{
  "num_hidden_layers": 9,
  "hidden_size": 128,
  "n_experts": 16,
  "experts_per_token": 1,
  "d_expert": 160,
  "d_shared_expert": 0,
  "hidden_act": "clamped_swiglu",
  "moe_layers": [0, 1, 2, 3, 4, 5, 6, 7, 8],
  "router_score": "softmax",
  "normalize_top_k": false,
  "routed_scale": 1.0,
  "balance_loss": 0.0051,
  "balance_bias": false,
  "router_noise": 0.1,
  "init_std_router": 0.015,
  "lr_router": 0.000496,
  "num_attention_heads": 4,
  "num_key_value_heads": 1,
  "head_dim": 32,
  "vocab_size": 8192,
  "norm": "rmsnorm",
  "norm_place": "pre",
  "norm_eps": 1e-05,
  "positions": "rope",
  "rope_theta": 5690.0,
  "rope_fraction": 1.0,
  "qk_norm": false,
  "attn_scale": 0.177,
  "tie_word_embeddings": false,
  "parallel_block": false,
  "init": "normal",
  "init_std_qkv": 0.0541,
  "init_std_o": 0.0,
  "init_std_up": 0.0541,
  "init_std_down": 0.0,
  "optimizer": "adamw",
  "learning_rate": 0.00311,
  "beta1": 0.9,
  "beta2": 0.98,
  "weight_decay": 0.18,
  "lr_head": 0.01,
  "max_grad_norm": 1.0,
  "warmup_steps": 517,
  "schedule": "wsd",
  "decay_fraction": 0.69,
  "decay_shape": "linear",
  "final_lr_fraction": 0.0,
  "batch_tokens": [32768, 65536, 131072],
  "max_seq_len": 1024,
  "doc_mask": false,
  "train_tokens": 246200000,
  "max_steps": 3927,
  "dataset": "wikipedia_en"
}
Below are experts of layer 5 (counted from 0) of a mixture-of-experts language model. Rows are named router (the router's row for the expert), gate (a neuron's input weights, with its number), up (a neuron's input weights, with its number), down (a neuron's output weights, with its number) and show model dimensions 0-127. Each number is 200 + 40 x the weight over its row's rms, rounded and kept within 0 to 999.
After each expert's rows: a language model's description of what the expert responds to. This comes from a sample of Wikipedia text that the model never trained on.

# expert 1
router,255,188,286,164,225,168,184,238,114,170,175,184,92,251,177,178,172,146,140,173,168,233,214,204,177,213,149,211,206,218,129,155,190,250,179,220,158,176,233,219,196,209,232,194,206,183,269,167,150,168,203,237,197,219,201,210,173,222,135,282,155,203,249,187,159,242,219,171,224,239,185,237,167,159,197,241,225,196,165,259,123,199,223,233,182,222,208,205,185,167,224,228,235,108,213,205,232,114,195,227,190,235,250,64,173,206,203,258,291,136,200,200,177,197,165,205,134,232,232,231,265,229,198,199,215,172,139,174
gate0,218,164,205,239,192,158,201,170,240,158,248,117,273,160,168,173,199,269,203,191,135,205,212,243,169,226,294,168,237,233,247,85,238,195,201,243,263,201,221,154,229,230,107,255,193,248,228,174,256,240,112,174,206,182,170,217,202,196,167,212,237,220,277,124,194,239,196,170,181,185,213,218,177,221,120,230,201,200,219,261,215,174,160,206,207,255,206,238,226,163,111,187,196,249,166,199,191,235,207,137,246,227,166,168,169,223,93,254,187,194,160,234,204,198,215,230,199,195,174,127,224,180,243,245,185,220,169,239
up0,259,171,197,217,165,203,217,178,239,171,293,196,216,179,196,172,120,242,217,189,131,189,203,211,206,206,259,146,245,170,313,125,238,208,188,214,231,197,228,192,191,156,176,306,193,294,155,226,235,192,141,162,191,155,177,238,218,186,179,198,221,165,272,200,165,251,210,140,188,246,192,160,151,201,191,206,146,231,218,161,279,223,162,231,258,234,216,181,203,218,160,157,200,190,230,141,253,289,208,169,270,223,122,175,193,215,82,266,185,208,196,229,216,216,211,245,198,206,201,139,241,201,215,163,217,204,193,229
down0,115,197,185,205,176,195,147,227,172,201,245,198,145,225,215,166,130,102,181,239,222,213,238,252,193,188,225,195,225,217,148,200,205,162,161,271,209,182,198,149,249,196,118,189,142,137,145,177,141,267,184,205,241,167,205,227,198,192,154,125,212,191,238,250,105,101,123,198,211,198,179,216,237,197,158,187,154,195,171,177,175,132,243,181,173,221,226,191,169,157,156,254,193,221,226,268,241,223,195,171,269,206,193,128,169,200,166,187,249,131,142,129,201,131,192,206,161,228,185,158,245,187,241,158,197,207,207,259
gate1,201,155,208,175,173,242,200,192,219,280,177,213,196,206,215,188,202,285,167,82,188,117,247,225,194,176,205,242,194,170,259,189,249,148,212,238,227,251,200,174,204,183,189,226,242,203,219,152,216,192,233,182,237,166,234,166,218,247,220,166,259,243,130,162,205,192,172,206,161,225,246,253,206,225,162,154,186,212,275,237,195,165,160,141,204,138,203,250,202,260,180,205,193,208,204,198,189,279,193,146,126,164,152,227,221,162,225,206,158,263,226,287,326,155,231,167,210,151,195,125,159,219,260,189,271,159,158,206
up1,274,178,209,198,170,149,159,173,239,202,158,239,197,165,208,227,139,306,232,111,135,142,228,195,224,172,213,199,257,185,248,130,277,218,199,217,166,212,220,205,227,210,197,236,223,118,215,183,183,186,218,163,213,193,185,178,191,245,218,229,218,306,187,195,178,98,172,183,164,220,269,214,254,232,173,191,196,175,276,213,148,211,146,151,157,178,236,207,198,253,191,171,170,175,217,171,272,278,209,112,184,193,211,215,200,131,236,241,206,275,203,277,243,194,256,228,150,180,219,128,228,199,219,182,237,194,175,182
down1,219,242,167,224,188,219,167,176,262,150,155,193,212,201,175,196,135,145,197,206,202,158,169,312,182,152,188,203,196,279,187,236,201,194,184,223,141,146,181,129,218,250,271,247,176,121,218,138,231,215,215,291,209,273,210,208,174,194,205,169,179,255,225,195,246,196,140,228,206,157,238,248,197,205,248,176,266,188,217,250,221,272,183,177,160,264,241,168,207,190,188,235,159,192,222,191,208,153,162,127,183,238,168,167,250,157,229,175,209,197,219,187,141,213,240,220,132,217,253,261,164,176,99,193,209,208,136,289
It responds to: Space before numbers, names

# expert 12
router,173,243,164,248,218,203,206,195,185,217,175,256,124,195,164,268,219,176,151,233,143,242,133,276,242,229,160,214,231,135,143,203,245,239,240,205,150,226,214,176,260,160,227,172,156,130,278,239,182,231,156,232,231,246,172,194,138,176,123,159,121,259,172,193,224,228,166,187,242,181,200,153,184,259,162,234,224,164,154,201,251,262,171,198,172,194,245,206,163,183,194,193,170,266,217,202,178,193,253,194,244,254,234,127,247,258,152,128,239,151,246,145,127,188,220,220,204,204,219,214,228,211,182,276,242,232,176,205
gate0,181,163,265,193,178,209,249,226,174,210,169,202,187,147,205,141,251,186,218,201,199,144,167,220,244,280,217,217,261,183,297,129,181,218,165,250,234,216,202,277,196,172,205,190,242,172,191,212,270,170,140,178,206,222,234,247,178,219,169,190,175,194,84,183,154,129,229,290,124,249,191,214,214,186,158,206,172,180,147,216,240,199,255,188,266,208,121,181,203,267,110,215,182,202,90,195,200,191,175,243,189,252,196,178,178,218,119,151,224,165,162,166,186,200,158,221,185,205,206,249,168,201,223,156,176,179,188,264
up0,166,191,222,181,157,161,224,209,144,232,167,296,220,153,162,198,217,249,208,230,186,197,177,201,187,252,277,269,259,197,204,143,171,201,185,185,225,129,195,236,185,253,210,173,180,182,155,226,240,218,210,130,219,178,196,157,227,192,144,248,183,122,156,203,128,138,157,171,48,244,201,156,289,226,134,202,154,203,191,164,236,265,233,232,203,185,162,280,204,237,196,188,209,195,120,214,226,210,154,157,154,198,210,203,171,247,151,173,188,172,252,193,181,185,152,203,178,139,223,197,236,172,249,204,218,208,123,239
down0,187,173,204,219,227,265,207,190,228,97,125,241,186,181,178,262,154,164,203,246,236,245,167,201,107,150,170,159,160,179,241,219,272,185,143,275,217,157,188,179,178,165,210,234,182,183,267,193,120,147,226,242,242,275,210,230,139,226,181,237,169,204,240,215,173,223,120,174,178,205,215,179,239,210,199,184,250,148,271,142,172,220,182,254,219,231,262,277,117,245,202,231,146,162,189,191,148,168,168,187,210,223,187,219,158,208,243,247,178,200,171,204,242,248,185,186,209,193,158,293,213,188,179,200,125,203,197,143
gate1,188,221,131,178,248,198,233,207,244,192,329,179,230,133,115,243,155,166,205,226,133,203,233,216,152,217,232,220,235,203,185,98,231,182,259,187,173,210,270,115,186,169,195,195,271,182,179,222,210,198,182,172,217,240,249,145,213,152,164,297,173,216,148,206,206,202,221,224,179,159,178,139,191,246,181,283,131,176,200,235,235,232,158,154,201,194,169,149,220,133,193,164,175,194,147,150,247,189,190,173,190,217,198,259,219,193,166,180,216,160,125,218,158,208,221,159,221,178,224,190,137,224,258,162,273,241,164,186
up1,159,233,142,147,170,206,215,236,208,266,316,130,126,228,143,219,262,161,258,220,181,226,213,190,158,162,234,212,220,246,204,141,218,205,210,210,217,226,201,95,247,187,106,149,153,198,203,205,223,109,229,226,158,298,249,235,218,237,156,222,174,201,176,206,215,249,202,171,273,243,176,202,169,143,227,202,166,189,211,199,168,214,188,169,156,156,236,199,206,137,231,249,166,246,203,212,204,199,256,177,202,212,186,242,206,199,173,202,242,207,257,183,144,178,264,233,122,105,224,159,163,220,212,179,252,236,201,214
down1,228,188,232,154,268,153,147,195,218,205,202,149,226,159,221,192,131,174,210,127,157,153,164,162,242,195,180,275,167,184,291,181,149,177,218,163,241,199,240,243,160,263,219,202,228,191,210,227,205,188,226,101,290,243,215,175,203,121,249,211,233,231,141,191,166,252,222,233,162,167,200,267,213,175,170,197,137,178,241,118,190,218,210,196,162,189,205,194,180,246,268,296,194,216,174,254,180,200,175,195,184,205,218,101,228,151,229,155,190,187,174,197,218,221,169,195,150,107,236,181,250,175,224,171,189,244,118,228
It responds to: Name and place endings

# expert 2
router,155,187,191,159,137,274,216,281,226,233,203,231,192,139,183,147,233,255,190,87,223,212,153,201,177,183,233,200,224,233,180,253,144,208,136,124,294,196,245,222,232,224,220,253,200,238,176,281,243,163,290,90,212,199,243,189,226,222,266,131,189,203,240,184,169,230,249,272,208,194,213,243,217,187,196,132,185,226,180,158,217,97,247,198,244,194,251,223,223,164,226,199,203,188,178,260,179,163,196,202,201,199,181,234,226,173,222,194,197,225,197,242,194,176,196,185,149,214,227,250,155,242,172,153,212,142,202,146
gate0,134,233,242,191,227,157,171,182,247,259,191,232,289,159,183,170,144,223,253,171,244,191,221,162,223,195,192,169,196,167,241,153,227,141,180,274,252,159,223,209,235,255,201,254,176,195,192,165,181,190,236,131,209,215,283,158,190,236,126,261,140,229,163,182,228,173,171,202,180,239,299,204,200,212,181,233,191,178,222,183,149,237,224,184,231,186,204,147,228,201,220,150,214,225,244,200,221,225,217,83,147,209,110,243,155,156,159,213,226,236,193,211,212,218,199,196,184,243,235,168,223,269,155,186,316,208,113,222
up0,102,206,191,168,188,174,194,294,268,209,241,171,236,174,218,232,242,171,260,176,177,174,222,184,198,178,237,205,213,156,201,202,288,205,189,210,243,225,255,113,243,312,158,227,105,181,235,305,235,197,225,201,213,200,299,151,208,253,107,194,206,190,127,201,222,165,197,212,228,203,232,195,192,150,187,177,185,192,211,151,182,248,243,188,216,235,214,172,250,190,172,209,206,231,199,209,249,164,234,227,193,177,105,262,211,184,209,261,226,170,200,191,147,165,173,215,126,222,261,203,150,191,205,138,233,177,212,165
down0,206,242,181,179,215,141,198,174,128,226,201,150,210,277,212,180,207,232,171,161,194,180,156,145,232,227,174,219,220,195,194,224,167,209,261,269,323,213,166,192,231,164,257,77,142,148,183,149,161,227,194,173,191,247,178,233,237,164,196,110,157,213,221,189,243,188,136,176,242,241,189,190,250,211,181,174,227,185,229,246,202,143,223,230,252,171,198,122,199,245,197,189,192,195,141,131,158,188,146,163,142,262,227,170,163,207,158,207,203,261,231,193,154,173,211,191,230,253,228,159,270,250,195,254,132,177,137,199
gate1,148,255,209,196,245,186,221,200,187,234,161,236,278,178,169,207,207,253,224,167,229,160,201,245,199,245,184,151,164,246,216,146,153,156,217,249,175,182,172,267,224,159,228,235,193,238,200,203,192,190,226,126,178,227,185,219,172,206,190,258,222,189,219,186,223,271,168,187,160,235,199,196,237,170,289,212,152,146,131,177,256,210,244,186,254,240,177,218,185,227,235,145,193,142,145,217,122,196,193,273,179,196,205,221,240,241,200,195,300,275,183,253,136,163,212,218,171,257,227,193,193,210,192,157,125,170,86,309
up1,194,231,211,202,173,193,233,205,206,272,242,239,200,137,176,153,228,227,235,236,206,193,159,294,271,170,272,193,237,208,126,180,219,201,179,236,190,191,211,251,184,192,166,274,198,174,172,191,241,192,236,160,222,261,230,150,198,111,206,195,229,185,200,172,236,94,222,236,283,268,175,171,183,178,206,196,193,213,193,182,202,196,196,161,127,103,219,216,149,249,186,217,211,164,162,180,201,191,255,170,155,176,177,302,165,152,130,189,236,205,176,205,164,189,109,224,169,297,152,187,168,204,165,215,257,200,119,212
down1,229,196,256,175,219,196,241,195,228,171,241,222,154,201,228,270,193,191,174,278,206,244,157,191,233,176,178,238,273,182,223,176,243,185,241,287,186,193,218,202,173,227,170,142,241,164,178,184,243,194,196,203,193,255,211,189,151,100,192,161,182,218,194,191,147,155,87,134,180,105,189,304,188,253,190,150,220,185,336,236,212,175,199,234,207,220,188,137,200,211,132,267,274,222,226,168,205,189,229,156,191,100,199,187,142,195,216,196,203,174,224,174,235,191,207,180,192,179,210,157,166,184,227,209,259,152,203,162
It responds to: Word-initial pieces

# expert 15
router,220,236,258,239,247,195,164,166,183,159,224,226,172,286,190,150,128,167,246,115,229,116,172,144,232,185,190,125,170,170,196,228,182,221,146,207,187,253,168,205,113,141,174,236,171,154,242,134,243,160,131,166,187,240,218,219,191,202,216,209,150,199,211,240,196,146,165,236,221,192,204,147,123,173,218,140,224,227,215,144,223,251,174,165,189,207,239,123,270,196,208,161,125,224,230,197,234,255,160,141,169,167,256,171,128,172,253,261,192,172,213,225,174,201,242,240,181,155,244,136,196,159,203,190,173,192,232,229
gate0,182,217,130,181,165,201,196,199,245,141,225,229,246,173,134,190,224,169,211,190,203,204,187,248,166,223,231,189,216,249,191,159,171,112,218,137,106,312,186,198,190,137,193,224,210,250,149,283,204,191,193,172,175,232,152,238,143,256,225,190,205,179,273,222,183,212,186,120,246,223,155,153,223,242,138,195,184,230,220,190,196,171,290,177,204,262,147,165,251,144,204,213,250,181,242,162,231,182,196,160,160,230,145,218,201,125,251,208,215,246,166,208,190,176,201,185,298,235,173,181,167,236,279,209,186,218,191,115
up0,240,200,212,204,236,176,216,137,185,259,248,192,138,239,237,258,238,192,279,250,156,183,214,280,149,189,240,205,185,152,207,181,204,188,186,245,226,195,181,248,221,208,212,197,140,164,244,217,193,260,246,200,204,209,221,216,181,181,96,159,240,232,147,130,210,200,234,247,191,226,156,184,219,130,150,305,219,146,177,264,222,181,120,209,216,198,237,228,198,227,82,198,137,160,173,188,176,134,217,145,228,217,179,126,140,133,171,202,228,224,168,185,146,183,193,259,201,197,222,155,214,171,144,163,240,197,145,172
down0,195,295,186,166,246,152,217,165,127,199,254,142,246,188,231,127,135,153,270,196,165,187,203,212,213,256,285,219,157,191,215,152,201,186,219,234,281,245,235,146,216,116,215,189,217,203,185,168,195,207,249,202,202,133,217,175,180,212,89,240,263,262,176,224,204,171,223,267,188,179,210,209,175,223,207,181,179,316,191,188,187,180,170,247,207,173,209,213,134,245,175,154,206,112,201,191,194,191,226,157,287,208,216,207,235,196,195,152,200,236,150,160,253,198,252,258,159,195,219,251,225,178,209,162,256,188,169,234
gate1,194,235,211,209,137,190,238,168,231,244,129,211,329,186,178,210,203,225,228,283,193,173,251,262,198,250,202,178,212,267,249,175,140,119,250,232,185,245,182,241,228,149,217,218,233,153,189,207,194,164,220,84,192,183,197,200,201,128,244,99,219,231,186,214,228,174,238,241,240,223,200,224,186,201,159,252,184,217,160,183,216,169,197,151,143,220,91,195,217,316,241,162,172,225,118,171,215,227,213,196,197,214,200,222,132,197,186,217,232,210,174,210,186,199,205,185,172,193,167,150,138,215,224,170,192,157,221,135
up1,214,257,207,215,204,155,207,203,203,241,144,271,171,210,200,172,227,171,250,233,173,156,238,281,207,198,232,171,197,225,243,189,147,129,150,219,179,246,231,251,216,136,290,201,194,192,167,189,167,140,177,94,183,232,195,199,182,136,189,139,201,232,188,176,189,161,257,206,253,224,202,184,219,202,205,263,206,240,124,182,193,203,253,115,163,196,123,186,245,295,199,195,177,248,154,210,189,210,243,156,193,191,257,214,140,133,204,180,205,160,268,251,205,169,146,205,146,185,197,134,171,144,206,147,243,160,229,116
down1,180,157,207,198,177,184,244,228,179,239,236,221,152,183,238,175,165,240,198,167,174,258,194,206,220,224,221,145,235,143,160,220,214,284,227,183,201,121,167,241,156,193,264,183,231,219,142,193,166,137,259,270,219,178,231,284,235,223,150,162,187,179,134,172,269,213,163,167,123,215,210,187,221,207,180,168,266,215,181,200,112,180,160,235,243,160,255,188,218,223,201,220,180,236,201,183,151,184,190,245,207,188,235,81,172,153,144,217,265,179,289,231,248,224,231,188,155,160,197,214,264,202,249,238,271,253,262,207
It responds to: Table and time separators

# expert 7
router,203,226,207,134,213,201,239,190,243,201,148,196,219,223,209,192,214,191,218,235,165,230,267,217,233,225,185,245,215,220,267,209,258,115,162,200,171,249,243,208,267,161,188,193,197,226,190,192,281,175,195,210,193,215,181,198,146,224,167,176,190,239,186,195,212,259,245,224,226,271,190,271,156,183,240,246,163,148,155,181,118,173,227,165,188,135,131,206,239,275,237,200,138,127,135,263,177,260,230,147,226,197,158,292,94,173,186,203,279,170,153,215,219,147,142,165,243,219,140,211,242,189,170,148,217,195,231,217
gate0,218,189,196,170,250,193,197,128,194,221,183,207,128,191,170,217,232,182,173,169,199,246,259,190,255,229,195,135,225,180,236,147,146,100,234,252,186,212,219,234,241,175,260,271,192,231,174,187,300,178,234,226,125,195,190,205,235,267,134,176,162,214,143,231,234,202,207,237,186,205,221,269,164,196,141,194,139,234,191,235,229,200,187,226,236,174,189,232,268,200,131,171,131,155,279,199,139,178,216,199,172,146,140,169,130,98,159,256,208,241,180,284,184,208,156,159,225,200,217,166,182,241,205,213,225,197,189,154
up0,174,260,198,258,154,172,237,92,208,230,234,256,212,215,250,182,248,205,234,156,134,90,209,253,179,252,243,168,186,249,205,275,152,204,222,100,182,167,201,200,269,169,130,157,210,159,187,234,225,123,153,218,178,258,237,216,209,223,207,160,208,167,255,188,203,195,180,192,177,190,243,191,122,228,187,215,166,220,182,332,195,179,217,192,163,227,152,208,186,202,167,227,244,212,160,227,222,130,172,130,197,177,228,175,206,125,220,143,209,233,206,202,200,241,197,155,223,258,200,192,210,257,188,162,180,201,145,157
down0,205,211,184,169,297,236,239,171,215,261,238,197,118,218,242,240,183,276,230,138,170,201,239,136,210,221,191,227,203,139,151,229,203,217,305,202,203,190,152,206,171,199,212,182,182,239,240,157,277,182,184,256,244,144,198,172,287,203,168,123,124,219,203,175,243,150,203,190,206,253,239,226,164,273,251,251,228,215,262,149,155,190,201,223,158,120,248,179,143,255,181,176,205,241,224,150,216,196,185,178,207,198,281,130,249,151,161,181,172,232,231,180,268,202,206,204,203,224,145,158,210,191,166,155,230,174,198,203
gate1,220,225,137,170,270,200,234,97,162,212,245,189,202,150,208,167,185,273,206,149,185,218,264,197,260,246,182,239,233,161,213,218,184,192,210,222,288,149,200,241,311,218,141,176,203,161,123,229,207,211,278,174,200,168,177,197,182,218,185,173,152,232,180,259,142,197,225,185,122,199,159,187,163,203,212,211,158,221,183,146,239,157,161,226,271,168,188,225,205,208,205,174,199,233,189,239,223,162,247,144,235,258,137,205,192,143,184,209,150,165,197,226,160,277,192,159,145,255,267,215,255,230,171,190,116,145,156,196
up1,237,212,152,187,272,176,284,161,175,209,227,178,210,258,190,177,186,259,225,255,179,230,251,192,248,167,186,201,197,197,173,184,224,245,193,252,243,183,231,232,258,218,158,176,152,128,154,215,211,174,271,184,240,129,181,123,210,216,104,127,229,201,135,234,213,213,231,168,134,207,186,162,159,204,227,154,171,234,140,100,198,147,129,277,207,163,187,149,173,170,233,160,222,231,187,217,170,226,214,154,202,268,134,228,218,175,141,209,190,172,208,211,135,223,211,191,162,234,253,207,214,240,134,242,124,196,222,249
down1,144,166,169,178,205,167,278,163,160,184,133,192,228,200,152,187,207,211,253,202,200,237,229,181,207,179,208,281,240,127,161,259,195,232,258,284,99,239,192,206,139,202,229,204,209,238,208,166,144,158,174,265,224,219,169,228,251,166,172,225,232,185,191,214,216,180,272,170,183,205,220,111,270,169,226,188,274,225,259,175,161,222,223,249,212,199,203,198,198,262,196,213,93,201,217,176,203,224,231,153,210,246,268,191,255,176,168,143,141,167,174,208,175,194,228,257,180,192,222,124,158,261,143,213,216,128,193,257
It responds to: Common adjectives, infobox labels

# expert 13
router,183,150,214,182,201,232,194,245,139,175,172,229,150,252,165,138,180,224,139,232,170,146,232,179,178,217,145,195,209,182,140,195,209,245,134,180,134,197,239,222,181,215,233,239,212,265,288,171,149,141,191,238,196,191,295,201,202,179,139,280,175,188,259,162,196,275,227,174,198,198,142,224,158,137,237,270,211,230,174,232,139,238,169,172,200,186,245,185,220,203,193,217,223,129,208,203,173,193,163,199,172,193,267,110,173,244,218,295,258,98,226,244,232,175,213,212,235,178,196,199,274,234,193,208,263,187,170,187
gate0,176,206,265,187,228,209,143,221,224,226,177,155,230,184,263,146,172,266,212,193,161,193,246,156,217,229,283,189,204,239,171,140,217,134,245,207,227,235,188,211,239,144,180,221,249,241,169,270,224,248,214,119,176,255,216,163,237,186,274,120,219,187,215,134,164,268,171,271,232,181,213,269,253,124,233,175,214,179,241,203,252,182,196,195,149,129,185,213,141,252,154,176,132,169,169,214,228,178,204,228,176,160,150,241,157,175,225,252,217,183,169,271,260,128,189,227,151,153,218,176,225,184,151,140,204,211,210,200
up0,176,220,256,179,191,228,198,122,201,174,174,210,168,169,173,199,115,189,196,152,236,203,200,145,172,220,257,231,214,229,182,120,288,196,190,208,227,240,171,137,195,180,164,128,225,260,224,243,224,274,226,224,182,183,210,248,203,201,237,230,168,250,206,176,159,209,209,250,206,209,248,250,194,160,235,190,191,150,261,180,242,200,207,148,207,81,178,222,196,160,187,138,139,147,209,239,237,231,195,170,165,94,87,228,127,191,250,233,172,170,137,246,267,198,218,213,194,220,181,182,295,175,244,201,180,198,207,180
down0,151,167,199,238,174,189,235,222,200,179,175,184,84,273,184,239,190,142,219,139,208,154,176,225,174,241,275,190,153,195,232,112,204,202,144,215,138,264,181,156,252,230,176,182,205,121,299,228,221,215,180,223,175,181,206,246,262,198,52,205,193,176,170,204,158,187,174,201,187,109,229,192,241,146,211,206,223,188,234,185,219,176,195,241,198,223,205,199,253,212,214,233,146,258,220,244,286,229,162,190,255,278,178,209,164,211,193,176,218,202,243,229,169,187,181,236,111,178,174,177,187,220,172,170,205,222,188,261
gate1,208,217,240,196,150,245,235,215,204,218,151,98,217,180,195,216,265,271,230,172,217,213,225,235,190,156,211,239,247,182,207,186,123,146,231,161,166,288,222,170,211,224,178,295,229,214,224,222,180,279,260,211,227,127,99,212,206,239,221,190,162,253,261,165,191,172,260,216,202,169,193,183,190,198,196,178,165,239,185,196,224,130,163,171,206,178,134,148,334,198,211,173,233,198,221,160,251,223,245,210,158,226,242,190,185,136,225,229,169,220,192,202,241,198,252,246,285,201,162,144,235,256,191,172,256,190,216,212
up1,208,230,195,256,223,192,254,205,160,187,174,145,210,125,160,221,215,295,152,207,137,218,264,194,244,199,200,210,192,222,260,207,172,164,242,168,156,232,242,196,72,246,225,209,263,246,197,175,121,223,235,153,159,179,240,159,206,227,198,196,188,242,184,132,176,141,267,180,142,227,186,190,247,149,241,195,112,190,168,168,204,185,249,188,231,249,201,120,226,184,150,146,145,229,126,186,209,244,225,181,221,170,234,212,176,192,267,248,167,189,214,218,248,156,227,257,208,206,221,211,162,312,176,171,235,212,198,178
down1,165,236,278,186,201,203,168,227,207,216,256,193,182,225,231,176,255,226,176,175,231,214,222,254,254,198,245,160,243,176,163,115,200,228,172,194,191,242,234,199,120,262,139,194,179,255,121,236,134,218,177,277,241,177,170,138,177,171,178,233,208,175,153,204,197,200,214,204,169,219,203,220,256,227,156,188,165,200,168,118,236,172,160,219,247,192,194,231,257,123,246,239,187,198,224,238,170,163,198,149,180,229,244,89,229,201,284,169,190,199,245,169,179,201,221,188,152,165,218,173,220,185,141,256,210,167,332,269
It responds to: Scientific, technical word starts

# expert 3
router,186,207,174,152,219,211,191,274,172,179,207,240,186,227,213,190,164,159,229,189,186,168,174,177,237,270,214,212,201,186,207,250,153,142,204,210,160,172,232,269,272,177,158,111,219,166,167,200,163,185,162,227,135,233,201,169,216,165,152,261,149,235,186,130,202,192,220,182,98,223,182,112,115,196,280,150,237,191,155,216,151,207,205,195,145,127,264,218,265,159,199,259,278,158,166,140,202,105,129,178,211,186,237,150,157,228,230,217,193,175,154,230,243,198,183,167,208,174,199,190,210,255,198,136,151,192,210,175
gate0,219,247,193,171,221,223,216,196,193,235,132,127,203,242,199,269,187,166,207,145,211,169,194,274,228,168,245,204,191,175,185,123,201,211,249,234,179,219,192,263,173,172,213,164,176,179,234,129,248,223,221,136,239,146,212,203,157,244,157,157,186,160,153,143,200,184,168,229,165,164,207,232,235,222,179,231,179,228,201,306,212,196,109,171,177,160,219,145,201,98,160,158,269,215,257,224,187,140,253,232,253,237,187,185,246,169,142,171,256,244,217,174,131,230,186,150,279,263,210,198,167,206,235,251,171,223,193,122
up0,222,174,156,163,199,250,189,188,259,236,200,136,250,219,197,213,212,171,206,183,233,157,185,181,208,129,248,238,265,216,243,185,246,272,289,204,180,236,186,243,155,123,175,146,146,256,166,155,232,230,251,224,249,198,219,201,133,230,160,136,220,167,137,146,199,194,192,225,138,178,154,226,271,192,191,228,197,158,231,206,175,196,185,185,202,173,177,224,185,42,176,225,294,235,169,128,203,181,239,242,271,166,194,188,254,205,162,204,195,239,193,157,207,164,182,158,225,257,178,203,188,206,231,238,138,258,200,169
down0,213,204,174,235,165,233,171,197,185,83,149,167,179,193,188,140,190,234,133,154,248,211,213,177,154,259,138,220,208,199,247,240,144,142,143,269,208,166,257,170,249,195,192,224,136,179,122,209,254,161,156,230,160,188,185,212,248,167,167,219,267,114,185,208,204,232,232,230,231,348,205,198,138,176,224,179,235,204,252,157,207,277,191,221,249,205,237,223,157,228,197,250,197,193,252,197,167,226,191,194,182,225,244,116,177,189,198,177,206,211,270,259,197,239,241,156,201,215,235,228,209,206,132,233,185,223,206,162
gate1,240,227,214,204,250,153,243,163,158,252,199,162,155,184,230,202,190,150,283,161,232,207,255,158,222,224,205,217,191,211,217,215,173,122,199,190,224,206,159,203,187,201,267,185,204,150,213,241,223,158,149,251,159,224,146,231,233,204,252,222,169,167,229,206,184,227,174,237,197,244,103,219,204,254,183,174,149,195,204,165,198,213,210,158,188,223,184,188,299,197,145,198,178,168,182,145,238,182,116,110,197,166,89,223,247,200,163,220,165,224,233,222,259,261,224,150,178,163,217,189,132,265,248,98,160,109,196,237
up1,187,233,164,220,361,211,216,184,174,227,239,178,198,217,221,144,214,221,234,144,177,205,261,188,182,233,206,255,206,223,222,225,241,218,155,215,207,252,183,171,205,162,245,183,211,169,203,198,220,128,157,199,178,196,208,168,170,176,248,243,212,226,200,164,200,195,155,246,206,250,212,214,189,229,180,108,123,241,196,167,207,225,157,185,195,229,190,221,349,218,145,187,210,178,110,186,221,132,131,142,132,165,134,202,258,176,178,194,193,235,223,236,214,196,246,182,212,156,266,156,147,253,270,209,152,141,211,205
down1,140,162,182,196,252,150,233,236,184,206,206,168,217,273,190,193,178,176,218,160,228,223,177,175,168,176,188,277,127,266,244,278,199,129,180,239,131,246,260,195,228,157,155,181,299,218,171,223,204,204,221,202,194,170,175,116,208,159,301,194,186,203,217,145,269,225,179,232,183,171,224,185,194,110,192,192,173,203,153,211,224,231,218,241,241,156,225,268,204,248,212,321,136,218,197,214,204,239,181,221,191,170,153,82,203,169,197,204,146,194,168,185,228,189,226,180,162,242,244,246,211,244,143,182,211,198,190,235
It responds to: Clause-ending punctuation, conjunctions